From a checkpoint of a small mixture-of-experts model trained on Wikipedia.
Size: 8 layers, vocabulary 30161.
Below are experts of layer 5 (counted from 0) of a mixture-of-experts language model. Rows are named router (the router's row for the expert), up (a neuron's input weights, with its number) and show model dimensions 0-191. Each number is 500 + 40 x the weight over its row's rms, rounded and kept within 0 to 999. Numbers have three digits each.
After each expert's rows: "mostly gets" lists some tokens that are sent to it at least half of the time. This comes from a sample of Wikipedia text that the model never trained on.

# expert 14
router:542544513453510556476529488438518455540490454456463550570497486448510504583533514452516528467464467547436469485506496486455523514466538510481515504495550523487485461462476489457529450509426521461474448455464501531534499453555555464481454548498511454574586512474465462449452564457536437463545464506476518499397477522541469553475456484492560518515513545571540453508555484529451450465566417467553439513545489465458556532450559464551575528453501482501478512460567507531534534476504545523514520514506495468575506464458550468492509505569654515511529497438474479526473542492522511463
up11:498523496494432476542508528481510451456528492432445594449571507482491537512498493470500531503535442504486529430434436502527507451591431536550588571453470480536444529509490470465473485530520429488508442499404549542497553455515524500499500515507532512524503461489462466463564461486496412516465474440464501459537446576436451526552448611512511516488473519509478513536490519508508487505488499454576507521591505503562459456493523505504542448497479471517482490527560455533456483555518488532591510482448494532494581548497605465536527514526522467447469500453549480586488509457501466505
up12:573504470549491443435515552512500450421527541497489523501568500523430472528488472564514520510539504570499499582497553479485545487460545488521432493530468497503533449493542446471556506456570499571504589555601495504553481556465551501510604460476481528430408517522499492495525479523407513433430514501447448504516558479463450499493561504525506526524398522497514487454503496554495509502518483497520480506521568458508473481504487487454500427557545471516439537511537492468464498479509437495501502500437494514467507530520409601437487450483442467449556491569494478481485502524470554487
up13:534526383521499432493500559502450478515468472503458541525502482506481406515511446508467555461463580523442406568511496520461510527587536505524497518560457526474492565456523505523495550454449523432542502549408521512501455503469475519510414443473455502519485521484429487464516543493449502501545519528491531500473551473453502532463459454527521570481549485444603456515606510552481463520499543461526495522541542465503523494426500564518484448485518493569488512524490512541571510447461499560562502497454486455483539500496468510504495457497478443515565436542520458478496500499580599496
up14:453497542480506519494557516497489500519527477438510535428435534470520468481565519439494543492463460531419541472491492557577477538568485515533488548504458511525519424488504490482437513547442462492502396553514549514437434522539498557495555504491525494513502496512552519524438498507504531526528482443500489536424492517527431465455517521529485502487516502494465462529532484499478434553573470511501550443400574550524558479465475543522555405541464518550495546529506533521499572532400514452532506473494504605564442493505482405459497440506457455480515546535519553460421493519539477474
up15:505552524458477471524406496454558447501494530473463467521503441541567476473532479488452464496618525500393511515605462507530628542464522509460522495457527565480418539505518528501451477481457549486468539525471472522475496503437537511476501557577482444509480497501463498461513492520496439417549490506583482520545471607556447483483499499517506530497522508513556502569479525424493539506450452447520522494518450503481531521538500413482518459515464532461473547485484516468502497541503511454531552475488496477611521557432469473502504479462501483526582470499538560524484430493476467519
up16:507498456506507557508529480485510441528490465554478524511589500552582479526515486645502516554404481550493437540544500547533507600539527394525515504478467475504503407498495498535469403513492479462513496473554446501460515520514469445494495505551521532521512552495527515424481613487482490415481503499451492421470466511502449448490487560394535488492551546533522492485570558461483484526447462478523500496504486494542501511492493499524569480453501523489519496452444516482495397473491529510585484469502569533537500482486461518492520497475561490530429482530528439473454507460546523495
up17:557503487535458564567554504522490482534592496505470558466522566500448532517478497468541509486546529469480455506490499475478563429550489503548509511484516460538456441514472421539489458481524468503465540499505493496513389427475479557519436572488445512489506487491403535526510609495500453494462464513433466521484542389500498496476524522489401518520546557479502507511496444555516505499487511462499537502483488499596590519417566562531549463474493452518523459510458524507519468509476486483511531418493497451492501520504499560429529455540553442512477548453554526470505469500505613478
mostly gets: "°N", "″N", "″W", " Website", "°E", "′"

# expert 13
router:516566528454502531470487531400518496498505452536505513556517489427502547571533482525514541516483459540425572485475523444536496544484509521514517534474616552516500471487520510453534521491468505435471477462502481519506510494533551487472488483523448530555539529476437525460480497425512474425550434522511478438505567434491497539479506505541483448534518501544497489491523528510480437516474449509535440503547541452449559524439540530520474522487482480497454545479575443461515537422481569552491462501524453481522541456444468448458506512556685555506508520499502460502489573481432565479
up5:523485500497515499474443528468537511535496474513567480536509435482494489493546542497537469514483474430476498427468454534499580493481492587528510514417435541585564481519467543547603468459446509526511457484511456497559474490523482500491493498599527520536441502500528516546491496473495458501548503464416504488488521479564436485513610544435457466534504542482427512497482539478497432492573499521452514581483474513465542490480502511519443491506510463534484472420393542565532462456589552538513443522500488503523460446499492480429500390501535537479525476517532473507493537555472505582
up6:502516579474606487476517610450519492586515468534477460506524507460393494553478428472465466439464556479537481551460454456464525508484446524467450482503483532501508423460488482451521519506557517503485543487485413455493499533500540433545546490560499504526534541494563474488533519465486544531529532477514530513457554500487444451495502450578553555507472565481438508473563445454476430640510536574501480428495553541473517487487505484499515456508464488504490538503414475436495556509537546571560528483460476496499530511521443464501449473463451468538529523497451541512520523500515504514
up7:423454505532466416521536496463521470493487603502524463495465532501494517484457535494506521456551507432460590522553500470436552452504510487538488462472533474538558465416544504500498549436505527495385484496539550570480468543508505540514495476464444502480568537499445510483510454508482469498472508525516451541522442438544596501486519528506503519495583508496488537502503483471543462493473602543471520508521591483491477526470503500515440455449522477493472474540481461539503484555473555573530523431536467570478531475492583498493550397440529454424464558528506544526482426488553487456
up8:474523529460526526469499508505499451509513486527379511482525499419492471517427518560561489500556490518430506477525569474507534482491548519478571489509571505362508478515542486490482503476493499408537515516510552451383489504524488581475471570522580517468509526511485553429502483473501489529497486499470495492476517568428482531512465507471550534519474423436557487474505414468525446503506419472513482546519461438542544499487551519412493507528520518490474553575493484488495591526522497521589534514518515500575519475459459447514458503500518461534530557481481537449581477441475511500
up9:599495504461444468533512449524505504472488533507517499474524394460485444505541473491489506585479513523484472493538468535517536428532502430500515499583529508541463491481502502509557518516523493541481531502605460464574516502440506482518499449455478548463481501493536466453538459532485493456470545522431505478482478530512553499510441482547509400462466570509444517494546560510531550475546544498480484518534573525539424526530542496514538506474448505529500520537366505524531513512425385406583508540513525534468502525445496555509419461472535398515483513459492519521504549473527500465
up10:500507480473465472499518520543503466488491554531526457541511499539605545497493485563559450462594527438554501576457406540431477513501500544530467405523484499457522485521498501441481570559510443502512532459500572477449434567520478475467501514523495510509425549528477398544474515449501453474466499492525510498522487507502514410528544569500504468522452502465514536494489550579557425544455506490532463499511450439496544405588512507522449544487511430502515490457489475509497493499496533514545474497580522515459459567544444528474451575478542481532582473472523490456475491474462517451
up11:469494438522521430493497486479484527487494471503468425517519433517426447443474430481492514484452501517462482532504444479552525449482458490485461591495496428493524527504521595497500451424506511531527498491577494522542499518507496508472496532481499532494544469524561507555532505443460500475497490469568442489478572589454524394476498553582498557505486467512489520573502519551520490555439517560513544615559572543516494405449507521475511460449597487474502500459523447526487465502470495499475410477514539496515558532552508460512505498502592500591505442500456457497508552498485504457
mostly gets: ".\n\n", "===", "==\n", " |\n", "==", " |\n\n"

# expert 2
router:573548492498464462517520532494524461518477461481488503519501474494516519457534421439446546471452506501471546487521468487429529427561520496532465600461531539558439512507559495477521517551446508488430458446488460494435459529525499498444503463444422480508503483480455521416493572496547484441517488505469541494489551537561492462523465499569532529518518447493492515510495520467484465490487466466521441529526509470462578499463607486543512509442487539487477569496532435535467561421483565510454458513549545475600576448454555495525540544528627489450532516510461496504480529487429499473
up14:456511477450508537552492504473611523481519428552463481512491527481476525461501493530436552466536456548494527523529526492489513510488438466495490503508434463506484444448490492493515505556585512458477507455488412512496456541513516511463492498507482517502531499478470538494439479540535503507492464558531498424503546480517444505511507504511482543504487504497501499490642546556400483509510543434517492563489525549498505473434506556504488505453434506507457499503388467578435498492633588563521436539542480521516493498477518458464485546421497516501599419473425517515509571476522544530
up15:482564495508524496481410515506451534429510513530506559500503488511465466499465644506428499475537486513478491496413479511487545511588627465481504535524501497615519415453561488503461424558575514472499499501494459418489444531507485479410535523485495502561510499457479416488492538597481516506495503536448474500526458494507517507476456487513454465472541544531561548459533466522511533496492501519454442545478506574500503471539483450445507498427565447476551496517492473485472511591542534458462484473522473512502505491613479517445519489509516505528475559494493511522514510515427466511
up16:567479471545476429516573469510545504540473496404491577495549465498552500477499502517483523509574499547557442507494457481624527409505468534504480483458527493575530495484578505483491460479446507437471498520518564502499497529550488447499563566498457489430502483463504479493489477549451505414472542530535474550539509463556401486502497463540489539502451582481505517464473543595496518407498486489494476448447531505499432409477555499487522513511470581499456508502489526508536539518478529503573514468474484518507500556415495457509575507432491503514516466495518510576499453493465485420
up17:490488488587582442506443473490453505481662462514460486552478488482479392517486506477527540426481533507505487546611525523474509495529482491518504502449504577506540506471503509521546543533513489467372471441552523483539487509510494592511489516497494495512493483494496511510479487527504455499470520533505462480468460393485535459539522464445448544481546486511462456493556448493450537546482475590561500553461514556499501468514493448489527529499488482495416503604495542442504521514524512517537469458464536519608548506453467456501463460492482510430545533505461493514500466577487502455
up18:541515526517548472481568470500513519519522515509509521491450467420522508466502440546521554445520508451448525510515500512510490459495429556483553537461497375464477495511519574516400539494488497521498516483524516501494561455550488494581478483618455519499518525428494456506493474406529493530489501567500501507593570546550494475477637512467461508488536481484493537534497441516423501442464511499530501480458543492498516497542508443475494456436501535467594527487510417491420580509483547491563490456483423540471441525478566483546501507500491508469544534466525507471507459455498436532
up19:579539437445540533509517508479549497453438491442453482507502472525509532491522543528480508481545491501422509502491478555397536512504507530420544529514569467489507501475442497515566486518509456535441433569505522542608516528504496505417442488514543476618494505475488530498490502537495449534501495518401451506481489502518510543492434504510533510491606508437490546500528438492505488505616564537513514521504470527494526463505502570499459501522528492486465468486514448389485463488546483512372483510509451439504474522506464438521511530561539518493509544489456505574438512537501428499
up20:509483493560510497438527500523481455528496518502479444469566553524490460527491451470450532578543523454454492529516498491474488571504546634465535552490561486490491471419527404504539589480549493484433497501503465448526507541495550495511552492440518465441477537503517480476479503499443478485508497494477554498469555451491423468470501482535507469423479520426476499489547501424534465558523522447486494463505503486502535503497461543611484394563448497460477496515515484509506461534461557494499557484472552459533535619482566511534501527523574418483471530444538529445553564481497500479
mostly gets: " his", " a", "196", " her", "197", "198"

# expert 9
router:550588520454525499501474547425524400515543472450490519528540509493478559468483531472468526493435493545454589537515498475510519485556534529517477538519550552542405509543475537466581519432464485465520446528504506454508452504501569453449533548536515506502485573544466525520426514501443438459531463506491493531452508485495500517444473558514490557481590492503456473449531532517535456503526501514481428480520452479501542472393530500526454530487474508473518566497547534481486500465498580535453431499519535523579587486491514438496490433500587495493495459479495410552447478492470573461
up11:494496616495534531494584485458507492478462509588534383523511508400475432569484474514497525468529493434550481463517531528454488472500413517483485462500522541462481498563499499522486497493463529527502536438567472399501487410517507475503440508474442468481492569539521546483527480443464547514476475510480516467512500457502534422491462555512512493463510535451549536419508452461442481500568571501529505490502522463480557484506551482550517512527481511552489540520480524534433509468577570512530587482499546564491448513487537498497497520506480524535428440522463513500511487501523614407
up12:497511533408495460489439543510543464547483462471497465540503484464486501568423492565514507533476475604498474489453622489509456510496475520452570504442537474467542383529473503489453516560523507484592560502572509549462563484521483520482503550455515547485528522528466488502576529570454500483480469462490526494446500487525464502508501477497445458493477497517449517462470372528522474504523406514531550544523549500524521447542487556518431551527436511493482468476512527503452517424489452612491524510518545481525441493506502549511477544440508498450549477506530455493473491446573533501
up13:488554440427511492561513483489503499498515442545503496497413530479475505513453407602539501591447508514508557520505476507514543547481494545433515544445409541461501545494469456499550504589535485451570531465432528476547542440478456491476492465503575500523500557479475552516395456488516487566521478538476479503485513488505484497432522477443499487461490501493501502504438454498484442505527491480504443528553549487391465489492501448549523471537498571484481548477505548459471471543530531564520497505522495474477492479445530482547534562520517505439501520480458589547529535615486420534
up14:555511515541525487537490436499512551553488478500489461507425487498385463495531505479463537488529505441532509446473530366497529498447545523437483478539404576501511510405489486475541530622517552518491461484539479507540520489517571553499435473470477550484583465487421543496563485484481521528452477539542471482463503554445500572494510371519527500549503515576515477508452433514513524506488429470468554512527495502499522528553491451467520546500534500541534497579512476505503513527520459497480594471440503505414481490494453484514458500431475496531526508493528523462509537472523498551
up15:498516391478476547504461541540496494584528555487474408518503495525525453498500538507532513494544526517478524503469494514498559521513557479423477498544519501517500547470525561469489499510468311489421486488476512446539513495594514470538573470490489508472537473477503382451522508454504547499491506396497437537528463528536551485478500516511480495528432547451580532505562512511508424543460518492539500479528500526489487512518526477541518430471503576482415382553532499512442502484450492513517492572517482492473487513509492537472568539516503525495531460584490530499452464472494485486
up16:505441457546482503412468592520542524483508498553420498484452481488555507591472549505492498506546454456402472449522485514513529453500561458531487466478515522545501473458505481536489469516468512549474525487449525512493437516465462514499451524466471496540496485555504505469430520534501497475459522527591597413519454536455498507533514422470534514473591462560503508523492474440505524471503566508461529489470506555430553481460539509506510514514565549452570501463497528473478522501496406513425499427531484537490470551521509524472551524513530454409531550473551500483546500493614427567
up17:503549538460438580596514485493593470464475503468546468586493518458484526530505501473409503545551463502469475523443475465511488528555531503510489479497463453512500577479465488505572531537359525495475498490516497449453490431595517478497477500598566453484572534428572508498511421467499483471517423540465457584513477490499454520531493489427453483428566518474486467460500497537482487485508452563515461497508483526566464510499485478489484489488513481456481472513502464488553494473489490504551444501547442518497555480493511521500441507490573540538521432544571500560536512561484509564
mostly gets: " game", " government", " University", " series", " film", " player"

# expert 11
router:516519539501476532559532552428516522525517426502503462583480501423467520565529471502532493507450451471481575530524482504472492462532542527467517547499486553551452437503506558434530467489436534474460460421458471487451478498530506458454515452516476489533566501520480528448512536477481433414569476518494506535496493505518502496490458540530466520441557471532529462512526521477500419548493435470562468486555501455422511552425486503498497532528523516500514514498510453505534571455539587582491472533558524476566536445441473419429515524544607507493553519536506453561476543541499589487
up11:608551503503441524515529506495578490410536484473457482542524522518427505481441555482477506546514492494536501477478453473521387553513541516501469576453511494537521480458473514421513493490478446493429456517470534517523538522540563493475482536476460487503491508497511512441532555450494526465471537417508530481622508514573473530525534470483500456517433418468521426458456544457510484516468493504519565510509486448507469506475543589494440468438577469480551532494428444535537573489488519603494551472525541489515481500498497500556481503465566528474494501487494507451574470448551560456
up12:515503571484465495532489502516508458503507530511513587510465459581487448577490620482479503487454636591503532542490459502431468477480485469485531480562490489461568429477544482527497483503505530496493535554487497523472467505478511525561472437516498510473535515523486511448557526488508486484456467427484539498474520491559546531472493481501571494454547515493492469500488502508517528484495491496522471561479475544515478542504566467489418530525575478473429516597525514443449391551520567519430497502504501466539437431495457458393478484550498514447536518396524491480448453463521501552
up13:524547506500506547573538496574508483552517448528503554550505513483502518464392514520520544561484517482435463505505575463484506575460568486534508473467448470461601446466503547535514437412490443499447469496510513565431575524469493516508506523482506502493490542527549514493439513456477484472476508476438448576430531529566485527450504527503525497491462503484527512491560428504473486473518502416543520487482489498472478565490482472510466478581490501549468480501572492432485519469610487502493534487552515524541451431508523437488501384493465533402433496465494532581540518525510532484
up14:460526490563486486488505552521602501494486466489516501510415494582484521424563482464416481503467417528493499507615555484412497498498420518547502506488576508487498459508493457585468511492495434604491488522543498429446594485545485403465451486472520487576507466523476502601511521479476507445450495541530498509493440452509452486494508521538509538489579487489519473503496586496501461481492457515488522557509592532501453532445463471500516506589490477500478460520489509510543550512467590537469581523491487495449484394454551492490480496500492502509467502508521501499469512498472506511
up15:556497529498487423502493488544476460425491505493493521482484477511477528507511534403539524479534546519472505491498394558601522481525453494470502545509488501503440563468538504505526526499503470487500575536495473441478542539487502562451547484477469543512422518486531482451623509494500514479484495542440503479548475499551579518546514506447514598478493442519495490492478498434487491514439481535461536487554578393514509528493410493552522471538391472551493544495560434510564501490497470499461494440458568537436429489438557483500486504489471464541454514500588564512460538515489513496
up16:505410496442598510510538469528487444462513420478538447462506515428499535534539509580492513547486535434449520508486498523483470485482492518569503577524471478558566560446496501451555510501560496496507476535526491520455511520539503422541500449508435488523484507388477529496544519511505517378503463491525486467510549521549544503474496439487451413495388507500468508517542489509437517422519468509543453517538538529461507487532469524508480473497595480553517612577486498471511511466575478502560484503537411494523547487458478564469532493494505522496487480548486457562462515490493517439
up17:431526560592467536513490504481473451494482504433530509505475504466532517464445513484489515481591538513505500461541454512509501519603556473583411510443497529510554519496468579514498450534484436446493450461512525497475472556500535530518522500531458409435491483500516482499503412512533505465572477595463508467456498518479552471516518491611466503447552503412586576462478443504477433502531446556511519485535466505453498540498504508467505513509501513459480481540554486409500524475529537503521470458485527493545514426440545500527477535580482544479575495403472472480499500532544538479
mostly gets: " and", ",", " or", " &", "),", "',"

# expert 5
router:532566521442503506448459538434555483487533451536510527556506511420461547520562465502562526501454451539462527512515462456509529470523476537541499560483562542501440503444502511458548513478463495463479450459435489540488520500513558443517490567513476486533553503444462523458419551452497473459538428567451497448512548480552460563492484524545457510488527539568493509441532491452461444482567419482533444454542503440434567524484532499522493564507482527490492547496526449487480539457506620547457478502524525476546558449442501450479521541485616523487533494546523455523488520483434493458
up14:541541443499434462467470482500528492501562477528515515561432563503456514536498433471507492533493500520507493510529415494498495451462503483562505419505520530527396617457492465468503468431440558477517460511478457579519430560481535519506490507463477492494490479437471578502435562559550413509492491560488490487461513423501503501508493499521582511518541488578443526501614535473548438499437556487468494448539529497472446538492531551506576446493565446506551525516461628508513495475527478520513528506504528494514523510443493440512484521475484501501525512468541503477424551499501467508
up15:456561504425555485518498480480499526485496436483383509454416512448542531543592501541530546452487536506486561511452499502510474507480455490511405492460526491534399504559425511515475496494530564500499466545461492517524494496530398448453502547475495495499421550542528550462478563487525470509514528499440509533537538480521532550533456586458462504437551503517516516545500495545466472500570563510433483529590515525422526453464549453497460565457528487501519540485528497488480493534517496545508522507498502524500385509500594456581485528571522487428469502502466476498464486506456474492
up16:500497500499480526537574561518464563503528556502484536476499478488545389443579512566480469468511488500353425523450504532424461474537450500438590487502500566565541485443466499464543504491493475502508596509548445484512479521467436527457562631551504505506501513539462416494470447502495496461508423542524495501491505568571486491529559511491507510482453542469474604480512453515556524516495513516476501462490548486456501530527500485499529506493468529497502556463421563510493474466466505498497505497522505473526514476448466521489536562549471505485526470407513447543486522425455486508
up17:491519419541485493539521500494522475479528529497441502438525492533477532525472551526490512397440430469489542601500462487579474497534427565497560499503534535465536488497499516436643497499530497510590510535482506424466459473587560520529489502526428526476466455496459438493527445523497502499551503512507507464525490515498565465502489541533403492530475547499440567434491482457488524521465495561448528537508471503550594552567452342502477535501509521550498457521530517467533515505502506445537447513443468462514526464476489479500463514500459505499500514480507511579503469490494449497
up18:469529446476491439466490493470497496500494492502434510492556477523500452536503490519533480500453469474515512496528523549480536560543492551413457560521543482513502433461443499470499543418557567467501557541512490489470460434521540450535470516514527528562519472454517497456458537453496502507592506528492571579529466480522447490492451503464471506510599532500450450516507488488539555501544558515493587497516494540451487537468507512531510483545478446501481440392464457443419554587502465527500396502466511422507532511464524505572597537536512429457498510445445593519498494544498537514
up19:556476521430542480484474520482504494565493442502532578470526469445457525519492413486577517539484496429459468439502443533462558554580507479532467506511440501505486467513578547495494534486511492547514487514505502537445515609543405573496518515491501507500444439457444541486437473556438462476478500450436505503461552488510500590529508525588514534502500480503535504446453473519442470508608497512447510527501490475551506546548500488488500507575564517496511509511513524500461505473491449558464446460518477556447430393470476493504419550505566504495503492526452500520548470478574513541
up20:458525511525465496510577459547464497532548521455451500472522429515497516579433558542511492513512473539518494440502485503465505562495503500484540511475517507427556599500383611519446469431478495463460512520460493477465543500515563461543503493446538446535530539453568482499460454527574587473537481449474499486492404509504566505495515494554505549565513483499483485548511498493503499518418514479502470462507423432514446497483507483503521472532512431494499493519498462524494561564514545445497452504491486546540552587517533441545507546508487443492374507485507494530490488586493453441
mostly gets: " ", "_{", " £", "–", " $", " Chand"

# expert 1
router:532561542499539528516458527450514488522548474516457489554481513424508494520483538481570473536447453495425528540505483462506453513480557529537504569516588565528455463481509561415502493500481467458478430420465504534489483492535514486487461501486474474549531478543436488432486577430514471437539506524500496466419533502516480528531480527547497548475478516534521430429553496517456407488478453522553509478560535481433567514442490516541478564517542509471508542484537469464504565461511572506452484505571497501516535481456535433471488526506655504493511536529507424544468536468422527500
up11:469445439481514501589522516472486489550496469495416484527450426496522430521505546501468513515572459502490491494524495501555490498453596555521530460519558519445486504503516494413499545459519502493506450499578510446494471525555499494566550575490503457511428507493506471492473494497456531455523486492481488458480472457551511486464519406402515504571503531430506470502449428562499514543558457495539505544575494501520484462469504517496526479410464536517527464471497516613508491524471450509495493460569499490484506512586517479498487541502472510485589503499541564496497531506645412439
up12:560422561509499507541468503491505557519493476514503568551472557540490502459500496542547496537380475469449518537526502479476521485398445550515524518503488546506448547480531518484476504512409577583494537516497525471522520478546482498503450583452511501580465467618495469433481521522483507425499499461476428460511495524435549518502497464469505474490431492450502500500457535526481555438499445419524404588503486461609444506524528518530492486559502457525506509496537544463472499495459499495501460498519452489490561583476564471515466483501557465531490433476491529494529457531576508487
up13:524527512508479521457469507486420519543436518554521483488597472557483508470480474459499471460518520458528509500437472469497510501495546496544505411436490571518478483478481523441487645362522504495475476508467528510491450487493479514527450565457532506495488463512537444492508466480481467434550481543538571436467493544501533525517534488497397526530519470483459504486477457520523485501528504516566439476471506521503560448538443500565499501530528478490508501401505499568505464521570495504505456497507539567478559428598487550499430505506568462532520499489507615495480498492527488599
up14:443519509487431528497444465508524535530565410551509500536513371491486510516499497499481512544490501585495517557526540473561447493543507498550504489490515515491471488457476475479526494491527466436515465535522496492476475464588519476477531542406471482489468568510490458516531459597588458510552520575464481507500481518502488498513475495537461503486506495461494495480593521512444497552554447509521469544563566551447497526495492455448445438511515582478525556464559436517440498482526438501478429427517558427539506499499497472428520526478442493518463538536436493499443587534447577545
up15:549424521466529500526481500502567499499552488494494559528490494455517491443502486523595499506545471469499527530473460491477492543459516530436501512505480515521490502534512527486474499534565601490507481440526464455536431497560480524463493594537503531491534555488503458545569500496485491473551478466467500558476530495500513573497507476543527539394500506494525405500610448498497505492459506487590442452471565415545476429428473510532500452433459540525414455498495487523532496501570475504517465491492504542550581482493522548500448479471542509552474481508545389448463481485496378494
up16:472535464476502506458512541482538486415506473520528569446517511430521522439506466508484507507427469537528495539504499509478501510565518479512490464416503484560567526503447513579503494503508498498549413511610485572498411502453473516497473474486561508399489472512568511496499604540507434621483535535495501506572471500507533517453498508523492539480481562478454589491536498520450515499471507583466488604497492476501513494520463430456488459501566458495480562467529434512507500480493509543498484482539532519509415461476464480453548473478564546497484500410491529538468509448467534417
up17:536450526485478468466426578495493458521507434548519442519482477463500483486500507468470469500491476471526545547551496523557545443511521564524489499552532504496458505494525571550505497487474467443494489441508577512520521480533426513487487459404560566465509448487500501482493483416521438479595460518471556464524568553473508530568511549556505511511503501442500486467501535564423495513505585536491503495445477479474540438485491518509454458494471470499529539470504352531601577443475474484470535509549499405522551527540470467549422538519530505462555473501490540487515517457456530561
mostly gets: ".", ").", ".S", "\".", " .", ".\""

# expert 10
router:550563549442502551496522545383508461543512487535478521560551482419507545547522519468470494488445445491413504466463485422540522555540498518549518549448518535513483521509443531493508515484481462500480404444482490460453418509526547495483489524466499483558574510469461543460497515460521438437523500510448452535514523475530533530548482471531491486526507459546515462486541484504470400503547471473546453521545498415472534527440563511503483534515501468502514530522549502469485502423538562517465473495544517493537561456481521444505500502542640535486528546434483485525448559517407567467
up21:474413488565556546482424502424481463510450503538463489497515548467504518519532513468510537496517468541538557526558570457546490604486441524505515499460484535480476462499410548492576575520495539464520482436492511514535556475486601473483515508528488487472470476532461529424505484514483415499509458551588512467466501527503516499510434489540526514472517502470504513525497462565512453602556491476403544564443514547517500406418517501504485473518474460563501462505551430490495507476491497467539500538505571395414504500440532527452428503522461501498551459537522483528527485498490522514
up22:584462567560573440478494460453485475522465540468494515530451502547513449559498532492483506481534500542489538453563486459497522437543491466537500553502493524521464510474548439473507467494431479564535530437441497498490495514499585524504512538428563535565553530439497511503438498554453482481527454511453483607524480409510471495516554514446547426508580585571492468439529518510443463496517474515538493520525475513453576519481468558407458508534517516460469530550520492515489535547437425521446502462547476494519501427483501498506481485447548530531508484499483467456429486552563461438
up23:524532443521499422496442539445489457537498487504461415509531418481439534497457466497447456484621474462495529513478530501559489516535482507495500502458515493478425502472494481502538590492519570536511547531497529492511542571473511454507505552486463551506480557499469444475496499495552411490529575471521481426525490471569479517409516466478480460481485500498487546500499542526478461533498492500535530519576506508485487501512496488510527405531529581514503575465462452506509468477550514476582612518423497530543417532411514554485467475498496488479500497517420606525551434509463524554
up24:513532492424488617535500552564499484495545436421464523516480486499551552422532509487486476549487455512527439471514497493466590545496469483564482429550518540519546504481505590502548503498489464481495511482502619567497558480503460467519499533443456446480526475493474498513513503466506500527499464497484501547468548542506481451521475502533503437441530434440510534508523520494480442475534518462528472491487511445436579492454422522480515505497534545468497547462517417451503540440567504489595421462539444512457524483504581458514541369538482496516484491454506550560543526508490501538
up25:580507508494494491512515509467505487548501473440475563433500503541505498544459449501512501490523407475489465515515516515505538479503500466499512475550453529543550507487497529498506466417544534475518494493540576475427440501506499534490519533489473525498451529552500540499501535552494474405488492500513453596506422472406487472517538455512551477514530613526424457521536513513502467450474470477444423433440455519508519465586556517414561506500454399624560490511499525506563500501499506471517513497459520478505470507485577521487550452473501483500590618495506491520435461508548488500
up26:555527522529469528493519560431525506496414563556451512495494547472488540449470450489554442530459518440481512454476503540511466456506497512557480547522483484503491556509476510486498450472487529497541505519487505503441482519521500521486480468519449573596491486580551562500441597591502485470503512397497554420511493517487511500493512494442557521540455449543386506504498470537464431545469507504450501550502533527539502481485493566566491414472529553493541490449449480468517503458522493503485483474500644477472519560438501500500429524541424503546481512450454548507439566475496464525
up27:525456478513531516462572531521592507528528458510483533535455485502512504483460493601504501529484488468459488472516484569486469497479468485440497617521482470527534517460529484510537519417509498424539363506499499503457541505517438491516502364476478504512500448524558542553508555515568500463507487546493477541475493473517545500503438512476472455524499423469520592530491529469486499473590418462468507509535485484505455508452568473480590522482513502519504498564479432500499503480489500515482508460524506423498619455534488600551488463526545476527496517427494438543484515449531469508
mostly gets: " |", " —;", "\":", ";", ");", " RUS"

# expert 4
router:457549506399444545514478546433486437547518496531521491521483508492500512553462513476530518497468526553407558505577462434453500518557539485518554535438540580475500514517542506487503529503479462519407449523508467528423551495601543449428523519427529465483564504477480538490532566495519453488574454504504456553524489501511530541511535519473444519468537506457454526444555452500468486520588487452540452470519502477444552472469521490490497468544510497480500501514542420503468619479504640515523430486545543479531516491448509503518504495477566501426506501494480485515473476526546524478
up11:499467508498497505468421545570425453453504519491469431536531496518516508454484550490498501484487531517456500528519520487494535462471476526419466493488458572457489416504506518366505434484473480478501547425449489509497530444490508486516483517544467502532482521550523526454566522462533507448500495499495440477495601503516597495543497423484516477524534471464563560471427501489489480470455442445475441500456513544538508415570523503506588509498573527504532529540517504569498500551546469558527479507495553520512586467492490587585527463562526484425581513528550514498490452436475502497
up12:554497468510499450488501498496517450541431477478457546527516456425487477524473473499478495514527517506553469543539454510524503518485529402504494564453569482550507505431545513498515500517528506502505505559514559509535572478544478511469481445494503510510447514592402514502554507437578484417491482505441488568486456471501475502433472364521548469552471457453463531498548443495497486468514604490493478468542498473526527527452434535531542565558507387540491541456465505567501493547448473429504456518561466493475497495475509537519542501581490498473538526534462569443476544478563537504
up13:503509505501443458534509498460462498499440522510560527514479507521497460528473459563536496524492551525437515589548509445450493414496523484469509489546491519513417612450501503524499574514501552579495492430492555450478518562498532521441474527536470499541480574454493485491431499534475472505477450505511523478549394505547542504532546475494442525478441535444434462454480529509555449516516592521497459506484558540473496513495459424492502432557535571506523477524495545475409470559597500507521491524534498481492484509476497485486499442465520465439464481406486523605480526479510585516
up14:430540607541446495530485548500516505468494544562474520486547487505566506544436536512495478542483506545440518466540436506575499511444511471512514521541551603525455492510497545429456532502471519476513501478541524500439442444499523486507548452534491512537492476497489548561503563571460581515499453510494475502519508539522522488502504455483499519450528586547431447473550468361482481578567420431531484499504499432424487459443508449517475539511486494521496531488451518497461495533472559516521539465523512493477414488528511481577462512553434509474497427431478490509514431513452540502
up15:476526499492529514580471482435540527479476522503483531497498501510500503517507502550485563549484424489429534555510498473499417479515533505454477467520444515545499466456482424569552541530459544499501530496465502565463483556499455496469512540455571480523434470567474479508451507507493545566449432444573534531568438481539484479470479493541476459472447511548437474544549473585501493470528522500470481535511463506531520472488522492485488405573431471523585478500471534574413533486487531527439493478478627571544500479465565541454481442461507409538493453496544502523448493498527564484
up16:544463473463530527492548449541522511430460506494451503528502472569523415544494488501511564411512508468470548514489509493480491491538465514456553602469443545493485525494511455485443493507521569616567482477526525522405506520504596390504506576504494537500467496505514484460494580427502498515481424451568510500478515428525505548461489475523505600432509514462455553523564539433472449562535494557472486455467533507475518508550470445530566484528509520455548469471567460517497503511507524483489485496527526462482511515495484516461522411439493535479531476470510578493479504424499526443
up17:433469524506473485581455511488497478511550528572464523520536499433463525513518490550476519508522454503453561469445487553497570523559509528536477494459497423494493558408482475494450466547547501497514502469521469498487481496472478373472571542493500492581496501465493482434519461539512414454528486492534523490483516523503537485529527484521422542417433481538513507488487492509445480459484465480494479533507440450575524513504423437506461469556572470493580483532513446583516565500540507552551552484495444515468538541590504475465478546473521486528521438542530517529427589577522483436
mostly gets: "%", " —", " +", " −", "See", " However"